config.yaml
activation: "geglu"
tie_embeddings: true
batch_tokens: 131072
train_tokens: 497800000
Below are experts of layer 6 (counted from 0) of a mixture-of-experts language model. Rows are named gate (a neuron's input weights, with its number), up (a neuron's input weights, with its number) and show model dimensions 0-127. Each number is 50 + 10 x the weight over its row's rms, rounded and kept within 0 to 99.
Before each expert's rows: a language model's description of what the expert responds to. This comes from a sample of Wikipedia text that the model never trained on.

# expert 12
Description: Field labels and column headers in infoboxes, stat tables and result tables, such as Career, Total, Semifinal, Binomial, Best.
gate5:33 58 31 43 58 39 50 49 56 29 49 55 54 53 50 36 53 54 41 48 48 60 56 58 61 64 44 58 55 62 47 32 33 55 48 53 44 45 42 51 42 41 59 55 37 42 48 50 27 63 37 51 57 51 56 53 44 48 48 53 58 49 66 54 47 26 60 50 61 77 60 45 59 57 53 44 46 49 61 48 54 38 38 39 67 49 67 57 64 49 30 48 56 50 50 50 51 73 56 66 47 48 34 53 40 46 49 60 50 51 57 60 61 49 62 81 47 43 43 44 55 66 43 55 42 50 39 73
up5:44 43 56 54 52 55 38 42 34 47 40 44 57 51 73 34 47 53 67 45 59 54 43 42 41 42 54 46 39 71 67 37 46 46 75 34 38 50 35 55 60 58 40 50 54 56 47 48 47 53 37 41 46 46 37 36 87 37 48 41 53 50 55 44 49 56 50 60 46 27 57 61 48 53 61 40 50 43 57 58 45 39 34 64 44 46 40 64 46 41 60 56 49 37 43 35 65 43 46 52 53 55 61 50 37 53 50 56 41 33 51 43 48 61 47 38 48 28 59 45 48 50 40 57 61 52 48 67
gate6:57 36 43 71 63 49 47 46 50 38 52 48 56 55 41 46 57 52 41 39 47 50 46 50 60 64 46 43 50 47 46 54 69 39 56 71 46 39 56 51 55 53 50 48 49 44 47 49 44 65 62 53 48 52 44 34 75 36 61 54 50 58 38 74 61 53 46 57 22 52 65 33 44 48 46 55 60 52 65 36 66 50 52 41 58 52 33 44 57 65 39 46 49 43 45 53 25 50 50 36 38 48 42 36 52 49 61 63 45 64 47 48 46 34 55 35 40 43 34 50 48 60 38 27 64 54 53 66
up6:42 28 67 52 40 39 56 39 36 50 56 44 49 57 54 32 42 45 29 46 56 48 39 44 38 53 74 54 55 68 34 38 61 51 54 41 53 51 49 41 53 44 45 42 49 58 52 44 47 55 57 61 67 40 52 43 50 47 58 46 62 50 33 65 47 68 55 64 55 53 48 37 48 46 51 77 48 51 67 41 68 48 44 42 53 51 35 49 61 48 52 34 63 40 50 55 41 33 56 41 59 55 67 42 54 64 56 53 63 64 38 77 42 43 41 50 66 59 53 61 59 38 49 60 40 42 55 54
gate7:26 58 51 47 42 47 59 46 57 66 39 34 71 46 48 46 67 40 53 56 61 63 42 41 53 50 57 56 51 46 46 35 33 40 40 55 36 43 60 59 51 50 52 52 46 36 45 53 48 45 47 69 54 50 52 46 50 57 40 45 47 45 55 41 46 31 51 60 60 45 51 51 51 49 51 43 60 59 53 45 52 51 34 52 85 31 41 55 47 39 52 59 41 27 42 49 70 64 44 54 59 49 50 48 49 43 64 71 43 53 69 44 60 61 44 38 51 64 34 39 45 52 66 29 45 58 46 33
up7:50 62 56 49 58 50 57 29 56 55 67 50 39 50 57 54 46 52 56 47 20 55 58 59 43 50 44 42 57 38 59 60 50 53 51 49 50 47 65 51 67 39 55 48 52 48 57 42 68 59 53 52 45 28 52 56 62 49 63 68 58 56 53 54 41 63 46 63 51 43 69 40 61 52 47 60 47 60 59 63 53 53 52 62 79 39 52 40 50 46 38 36 51 44 55 40 49 40 48 50 42 63 48 58 54 43 61 65 39 46 18 38 42 55 46 39 54 71 51 61 45 42 30 60 64 52 32 48
gate8:49 64 65 46 62 61 49 62 31 64 66 72 48 56 37 44 51 52 46 32 55 58 36 45 50 51 42 59 50 37 43 66 62 32 63 32 49 40 57 30 60 57 37 54 55 48 36 57 54 49 67 60 43 56 57 53 66 50 46 43 53 51 55 40 65 44 36 56 46 54 51 51 46 40 45 46 60 58 56 24 47 45 45 55 81 60 47 44 43 49 49 54 51 45 41 58 68 59 44 47 63 45 49 51 52 53 48 52 57 51 47 35 51 27 30 34 54 65 40 47 47 42 43 38 40 49 45 59
up8:25 32 41 65 55 57 43 57 74 40 48 61 71 54 50 68 55 37 58 54 40 43 29 63 59 55 54 38 40 48 47 71 45 50 55 66 53 63 37 56 36 65 51 48 48 26 41 51 35 65 45 33 58 46 62 58 52 55 52 47 55 59 40 48 26 50 40 49 62 49 60 43 55 40 50 53 38 68 59 63 37 43 52 52 46 58 45 62 56 53 44 40 48 57 44 41 58 55 50 67 58 39 41 44 41 57 38 55 49 66 33 64 45 56 58 56 58 54 59 44 52 48 44 49 41 56 49 56
gate9:44 69 37 49 47 53 43 50 56 59 44 49 32 53 45 46 69 54 47 54 53 46 62 37 43 58 53 42 41 51 54 41 76 69 44 57 60 44 63 47 36 42 59 51 41 50 44 54 25 67 54 71 58 50 59 51 48 50 44 55 67 55 45 36 69 26 32 61 58 40 42 43 66 58 53 56 42 49 30 49 50 44 52 43 43 62 56 50 44 41 48 53 49 58 57 54 51 65 58 40 60 43 45 49 42 45 55 56 61 62 64 23 64 48 47 41 38 32 39 60 63 46 39 47 48 49 54 65
up9:42 41 47 54 53 45 41 50 46 52 53 45 37 42 68 41 33 31 63 34 64 41 65 43 29 36 55 48 56 50 50 56 48 43 49 37 46 55 44 51 41 58 31 59 41 61 55 50 60 58 52 57 66 45 55 36 58 55 43 42 66 51 48 50 57 44 45 56 54 55 65 54 49 58 49 55 50 32 39 73 57 58 81 43 56 66 55 35 51 40 40 46 43 49 56 62 46 53 58 49 53 50 40 48 49 63 47 53 49 54 49 56 32 49 44 83 42 46 48 56 32 40 66 56 41 39 61 74
gate10:48 58 49 61 46 39 53 61 56 64 56 55 54 58 46 34 47 49 62 53 54 49 67 60 39 50 35 45 48 57 47 60 54 40 59 40 33 43 47 47 72 54 61 57 55 51 61 55 56 50 51 54 53 51 50 53 60 54 58 47 53 29 64 40 48 51 58 51 46 51 52 57 34 41 26 55 42 57 41 54 57 50 39 52 49 70 42 56 61 36 48 40 35 45 43 47 48 29 29 47 50 42 34 50 70 37 56 62 36 79 62 55 53 18 41 58 49 57 55 43 63 46 42 44 50 70 43 60
up10:64 54 46 48 55 26 38 52 42 47 27 71 56 49 51 60 69 45 48 34 49 53 47 42 52 41 53 44 52 55 55 23 63 45 63 48 47 38 71 54 47 65 57 65 61 49 45 62 39 68 55 81 34 47 59 41 46 48 44 52 71 49 59 56 55 62 54 64 43 54 50 38 58 46 55 42 54 62 35 48 40 60 53 47 41 38 47 54 61 45 34 44 44 45 29 50 39 43 42 50 47 39 48 54 56 40 60 42 38 58 50 54 51 49 53 52 65 50 28 46 40 41 54 49 63 59 42 44
gate11:52 42 36 51 50 52 54 60 43 34 73 55 75 60 48 47 27 47 42 53 55 57 47 43 41 53 51 53 75 21 47 68 53 52 44 34 35 49 46 50 55 47 43 62 55 47 56 24 57 52 68 62 57 65 56 48 66 48 48 43 53 54 66 49 30 48 55 50 46 56 46 48 56 42 53 47 54 60 48 51 40 53 38 55 44 60 52 57 53 40 54 55 46 49 32 45 37 63 53 27 50 53 62 58 41 46 57 52 61 75 65 37 44 51 53 65 56 45 54 46 49 72 47 54 61 59 48 41
up11:66 52 32 38 50 46 55 54 40 57 47 39 40 46 41 47 61 46 59 59 28 43 40 50 25 59 52 48 48 68 65 55 43 46 53 66 43 58 45 31 48 54 79 58 40 44 50 40 51 44 53 46 38 30 48 44 33 56 40 71 46 52 46 61 59 37 57 58 55 50 46 54 44 59 55 53 42 38 73 56 81 57 53 63 54 50 53 37 34 59 47 46 43 49 48 46 50 53 54 67 57 43 46 48 50 62 39 52 44 36 45 50 65 61 53 63 54 56 48 56 39 35 51 60 48 42 68 50
gate12:58 45 34 60 56 59 46 64 73 35 61 56 35 64 59 64 35 39 45 55 64 51 45 41 50 64 58 37 50 65 43 46 54 46 53 43 54 23 60 29 57 41 48 37 62 37 57 58 54 55 38 50 51 49 55 39 50 50 36 51 43 34 47 47 50 46 45 53 50 40 50 26 40 35 56 55 43 64 46 53 29 44 25 54 43 46 41 38 53 53 60 70 42 57 40 49 55 66 56 51 44 38 48 66 49 53 51 42 47 29 64 49 66 47 42 43 39 35 63 51 50 43 43 38 54 47 53 51
up12:58 53 60 61 47 61 31 48 54 53 57 59 56 35 66 72 48 58 48 46 59 47 69 56 45 67 44 71 38 50 47 46 63 45 55 58 34 46 54 68 33 59 50 62 54 49 41 51 64 56 53 64 63 65 61 64 42 46 45 49 41 38 61 60 44 44 49 54 43 46 48 40 44 48 52 53 45 37 61 45 36 49 46 49 45 36 50 66 50 36 46 47 58 55 46 54 69 40 35 51 44 37 65 64 63 53 38 55 58 44 34 60 38 71 64 50 36 63 49 20 45 50 54 55 42 56 46 43
gate13:69 43 41 71 39 47 52 60 57 54 61 56 42 72 66 31 50 28 54 63 65 36 58 57 70 51 57 51 29 52 64 60 58 47 43 39 53 59 55 36 44 56 39 58 50 52 63 51 47 56 59 51 52 44 43 41 45 51 75 40 47 46 63 46 55 65 39 31 46 61 49 65 45 57 50 44 44 53 60 37 32 46 42 57 45 50 54 66 63 52 48 55 60 60 48 57 64 49 35 38 51 57 58 53 45 47 46 40 52 43 70 35 59 58 40 52 44 44 37 41 53 60 36 39 53 40 49 34
up13:48 46 60 57 50 44 31 56 64 47 44 66 43 61 38 62 65 56 38 56 50 33 51 53 43 51 27 45 77 42 50 56 59 66 34 57 33 72 59 42 36 64 38 52 37 39 52 48 50 44 41 41 54 40 49 43 34 37 24 41 31 53 51 50 57 42 45 54 43 53 43 66 51 66 51 49 57 41 51 53 45 52 47 42 61 34 50 35 54 42 56 41 51 62 57 56 63 44 52 36 42 57 53 52 45 40 40 47 46 52 29 54 46 55 39 45 62 42 59 65 33 49 55 46 41 56 48 31
gate14:61 62 52 72 33 42 53 51 51 61 60 46 60 49 60 52 41 30 66 46 43 50 44 64 54 46 36 30 62 50 41 56 36 43 41 68 46 64 37 52 44 40 53 57 49 62 28 50 47 70 63 61 66 46 50 33 63 50 39 56 54 35 48 38 57 49 57 42 32 50 42 47 51 63 54 50 56 72 53 51 47 60 38 63 54 52 58 43 60 49 40 49 61 44 54 59 67 51 61 46 61 64 40 48 36 54 50 30 44 39 57 49 50 42 48 59 53 49 49 46 66 46 51 37 69 26 49 45
up14:65 68 38 40 58 37 30 41 61 64 37 44 53 56 56 47 36 53 44 37 64 37 53 44 56 57 34 41 39 64 60 48 53 49 39 37 49 53 57 40 52 58 67 65 51 53 61 40 50 47 38 44 45 54 44 49 41 46 59 58 31 56 30 48 55 50 63 35 45 51 52 55 56 55 60 54 35 44 33 34 34 63 53 41 44 53 60 36 49 31 54 41 58 37 42 55 45 32 61 62 58 44 46 43 51 56 63 58 47 37 54 54 42 44 62 69 62 49 43 70 49 49 44 48 56 32 64 65
gate15:51 45 63 34 71 50 59 37 77 43 58 45 44 48 35 40 43 59 61 45 45 42 50 54 56 50 54 57 58 37 55 53 59 48 38 37 61 48 24 38 48 51 41 51 44 48 47 51 43 55 41 47 73 64 35 58 46 44 43 37 63 49 40 54 61 48 51 54 60 49 42 46 47 46 39 56 47 58 45 41 50 50 53 58 67 54 53 51 71 46 64 47 46 69 58 62 54 60 45 59 63 64 32 39 50 73 50 49 37 42 59 52 50 52 62 58 51 36 47 40 64 46 77 64 63 68 47 41
up15:45 40 62 47 71 53 71 45 41 40 35 59 50 54 52 39 52 49 51 46 45 56 44 47 50 67 42 49 52 57 63 63 57 59 43 54 59 57 43 50 49 52 57 63 53 64 51 54 26 66 35 40 52 55 40 49 38 40 50 55 64 51 67 49 53 64 55 59 65 49 48 46 30 57 46 62 55 51 50 63 55 47 60 53 57 61 71 57 76 38 72 57 52 51 42 49 67 65 37 48 45 39 39 55 24 43 54 47 50 47 65 57 45 50 45 55 39 37 47 38 50 61 48 47 41 55 39 79
gate16:66 42 49 57 49 39 44 59 86 52 46 45 42 59 53 41 43 43 44 58 56 47 67 48 45 35 44 52 56 58 43 41 40 46 51 56 48 67 86 44 70 51 55 67 49 55 53 46 44 64 48 53 66 48 51 46 51 39 58 46 58 48 48 52 46 44 57 44 35 58 44 56 43 60 37 58 50 72 57 47 36 42 33 46 32 54 42 46 58 45 61 53 43 59 51 53 57 51 41 56 49 67 54 57 72 35 50 28 42 44 62 66 51 51 47 50 66 59 43 59 53 52 46 33 32 47 48 63
up16:50 56 60 53 58 55 44 48 46 48 54 40 41 34 53 57 37 55 61 57 57 56 66 53 53 41 71 55 45 52 32 44 44 43 41 36 56 55 48 45 58 59 51 44 63 44 33 60 66 53 69 56 59 50 67 51 37 43 48 61 49 58 46 60 27 46 66 38 26 48 40 59 65 54 49 64 42 56 52 61 56 58 46 45 44 26 43 50 48 44 58 48 20 58 49 77 51 58 40 45 53 30 60 49 43 54 55 64 49 51 46 49 57 52 60 51 36 66 47 55 50 48 47 36 24 57 54 54
gate17:36 49 50 46 55 35 54 32 52 36 49 63 58 44 51 53 48 45 22 50 42 50 62 56 63 50 57 45 42 69 45 59 53 53 56 51 42 44 46 44 66 39 46 46 53 42 36 61 51 46 63 52 52 58 29 34 45 54 49 77 58 46 49 43 29 71 47 60 46 53 61 47 58 48 50 42 49 45 47 36 49 36 56 51 45 59 48 38 57 37 47 39 55 58 54 70 37 55 46 38 41 49 64 34 62 36 63 44 54 48 70 43 67 37 48 66 53 56 30 68 45 61 64 37 56 47 44 55
up17:49 46 46 51 56 61 49 58 58 63 49 60 45 70 57 42 55 30 52 58 43 53 66 52 44 43 54 46 44 36 47 37 51 43 53 49 57 62 39 50 27 45 49 66 44 45 69 41 39 64 39 44 47 43 51 53 28 45 71 52 38 52 54 39 52 53 55 71 60 47 37 51 40 60 49 38 53 46 41 72 52 46 52 60 47 54 54 40 55 56 59 41 48 36 59 49 57 27 32 63 44 51 59 53 50 57 65 41 80 38 66 46 54 58 37 46 38 28 47 48 46 51 42 60 45 32 50 62